config = dict(
    d_expert=64,
    lr_router=0.00156,
    num_key_value_heads=1,
    positions='rope',
    learning_rate=0.00638,
    lr_mult_o=0.754,
    lr_head=0.00799,
    max_grad_norm=1.0,
    warmup_steps=200,
    schedule='wsd',
    decay_shape='sqrt',
)
Below are experts of layer 2 (counted from 0) of a mixture-of-experts language model. Rows are named router (the router's row for the expert), down (a neuron's output weights, with its number) and show model dimensions 0-223. Each number is 200 + 40 x the weight over its row's rms, rounded and kept within 0 to 999.
Before each expert's rows: "raises" lists some tokens whose logits its average output raises strongly, later layers aside. This comes from a sample of Wikipedia text that the model never trained on.

# expert 65
raises: " which", " with", " but", "000", "\"", "bit"
router,273,299,194,192,167,277,211,194,208,225,182,180,117,232,231,206,172,210,241,198,196,208,151,237,192,237,252,242,197,225,235,192,151,215,243,154,235,225,274,149,147,214,192,215,214,266,204,191,132,202,231,167,180,135,108,185,167,217,178,234,194,213,229,164,290,212,236,233,184,181,177,209,242,194,226,191,193,226,180,260,155,170,145,180,151,185,183,227,152,171,262,161,226,165,165,246,210,264,175,173,242,222,209,196,169,145,254,145,177,202,183,187,208,201,209,153,172,202,233,187,215,214,140,239,217,249,239,191,243,232,182,179,122,245,190,149,222,211,122,262,177,116,155,208,163,221,151,225,205,219,217,109,213,115,190,150,234,186,250,297,195,162,190,236,217,158,201,151,229,229,180,261,246,203,129,254,197,148,213,207,230,209,194,242,222,250,290,207,170,167,155,147,145,196,182,233,231,199,289,282,153,149,185,179,168,292,141,164,135,168,182,168,202,182,274,204,207,239,192,278,241,138,218,165
down1,220,186,181,96,206,231,193,231,192,124,219,195,148,297,245,216,241,186,167,231,209,160,244,268,246,188,273,153,166,242,231,181,160,213,269,220,128,130,172,164,234,270,217,169,229,214,269,183,198,256,202,192,107,205,238,214,207,203,264,216,186,137,155,271,183,282,170,196,194,173,196,161,240,206,138,206,202,215,226,193,195,137,167,218,165,203,225,143,189,216,179,248,185,235,238,165,98,228,200,130,147,185,241,240,200,197,269,200,180,147,181,191,177,203,199,252,258,105,234,154,142,139,236,172,166,184,168,319,213,197,182,176,175,195,194,207,202,240,194,211,195,310,150,165,203,189,198,151,177,130,226,200,248,144,192,189,173,215,165,208,182,223,157,215,172,224,259,145,185,211,195,190,200,174,224,150,153,174,258,245,190,194,168,187,198,194,225,227,123,200,213,241,228,222,196,219,227,177,165,158,129,218,256,279,285,270,239,203,227,166,233,289,215,238,229,164,158,189,171,220,169,198,220,146

# expert 55
raises: "ivity", "ivo", " Angeles"
router,225,135,215,216,187,247,222,195,162,189,242,234,236,124,217,206,239,180,215,146,157,172,232,194,190,176,190,246,180,198,154,201,205,207,152,194,238,281,94,165,167,178,225,253,238,182,206,128,225,202,124,201,176,201,197,202,146,246,170,180,186,197,111,223,192,229,244,185,155,217,189,180,210,225,184,155,182,203,175,225,140,173,157,215,139,174,206,250,232,184,232,162,154,212,251,182,219,203,215,188,189,161,243,243,133,216,233,172,194,223,200,134,252,160,189,153,152,158,185,190,192,179,242,249,155,235,255,265,217,246,220,196,164,252,270,139,238,189,281,263,267,200,223,250,158,247,216,240,177,199,187,199,224,166,266,163,248,250,256,273,231,114,202,143,266,166,179,139,153,239,140,178,188,94,174,223,213,211,157,275,263,171,217,208,189,179,219,273,178,160,198,143,169,235,284,242,246,203,176,232,101,140,108,176,262,265,168,151,228,238,212,139,179,192,192,207,149,207,199,199,171,230,188,152
down0,241,242,253,200,158,247,150,212,216,171,177,172,196,288,259,198,144,193,211,208,194,185,149,132,274,187,210,180,214,230,239,249,220,161,163,184,217,189,243,180,194,171,178,272,239,171,228,155,232,218,110,168,159,246,149,225,137,181,193,216,228,244,190,181,290,205,187,213,181,182,112,196,251,122,190,159,218,236,155,159,181,181,211,168,217,186,187,205,203,152,207,145,204,141,233,202,178,153,235,235,177,231,139,238,245,174,181,197,170,118,202,201,180,148,177,250,209,205,214,163,159,205,222,128,268,117,233,208,193,180,84,197,181,276,214,226,204,168,152,230,289,189,189,182,114,249,169,176,106,211,138,189,269,262,160,191,166,144,206,145,217,159,170,248,202,244,203,230,226,188,230,211,265,218,235,258,290,233,201,220,200,249,218,188,201,185,173,180,173,181,269,206,182,156,214,195,164,202,250,193,230,222,220,196,206,286,223,183,161,114,241,173,133,152,221,181,213,187,159,226,152,253,85,224

# expert 0
raises: " (", ",", " for", " in", " first", "."
router,163,207,173,193,258,194,109,259,184,191,213,225,251,174,229,169,207,158,171,125,149,141,269,167,281,231,138,195,236,155,162,188,187,205,182,132,237,224,189,192,198,177,229,212,226,201,252,152,149,174,241,216,188,178,226,191,170,212,261,160,235,167,158,127,202,211,222,274,165,149,169,194,180,167,220,163,227,182,215,223,159,181,187,140,207,225,232,188,218,206,193,233,164,152,165,192,232,216,261,219,221,170,120,196,216,178,226,231,217,230,219,186,222,180,209,168,149,201,187,153,170,105,172,74,184,180,201,163,278,150,171,187,215,268,157,220,178,173,152,160,275,208,226,168,152,135,229,224,237,253,229,143,213,213,249,234,167,236,267,216,223,223,266,205,108,215,225,158,256,261,180,174,232,199,146,222,135,182,185,174,191,242,249,212,184,192,172,201,167,200,231,111,215,231,251,124,109,255,207,193,114,188,163,171,145,209,138,144,195,255,215,230,194,185,178,295,282,225,205,265,238,217,262,213
down22,208,154,167,128,226,323,243,259,140,208,293,263,247,203,218,190,248,212,250,178,222,219,190,123,198,148,167,251,201,217,200,180,145,192,140,183,278,147,189,202,289,246,189,202,207,215,230,138,202,205,172,181,196,163,214,246,150,207,187,174,172,204,212,284,184,233,185,270,161,193,169,187,137,212,215,289,214,184,182,222,230,173,204,220,204,199,188,98,226,226,262,208,200,227,208,215,230,202,179,205,154,186,246,218,223,261,203,236,230,244,234,266,182,183,216,211,223,202,190,231,62,248,249,146,203,228,220,257,162,229,185,242,216,212,237,169,222,142,170,167,138,178,128,286,206,181,290,151,207,184,237,265,120,124,218,236,187,179,233,213,203,212,261,221,249,196,132,226,169,189,175,218,179,243,152,267,259,191,210,149,199,175,203,192,207,195,236,171,192,255,193,183,152,214,219,182,239,273,138,193,177,106,290,198,167,215,209,195,245,174,234,179,118,195,172,241,167,187,217,216,238,186,200,216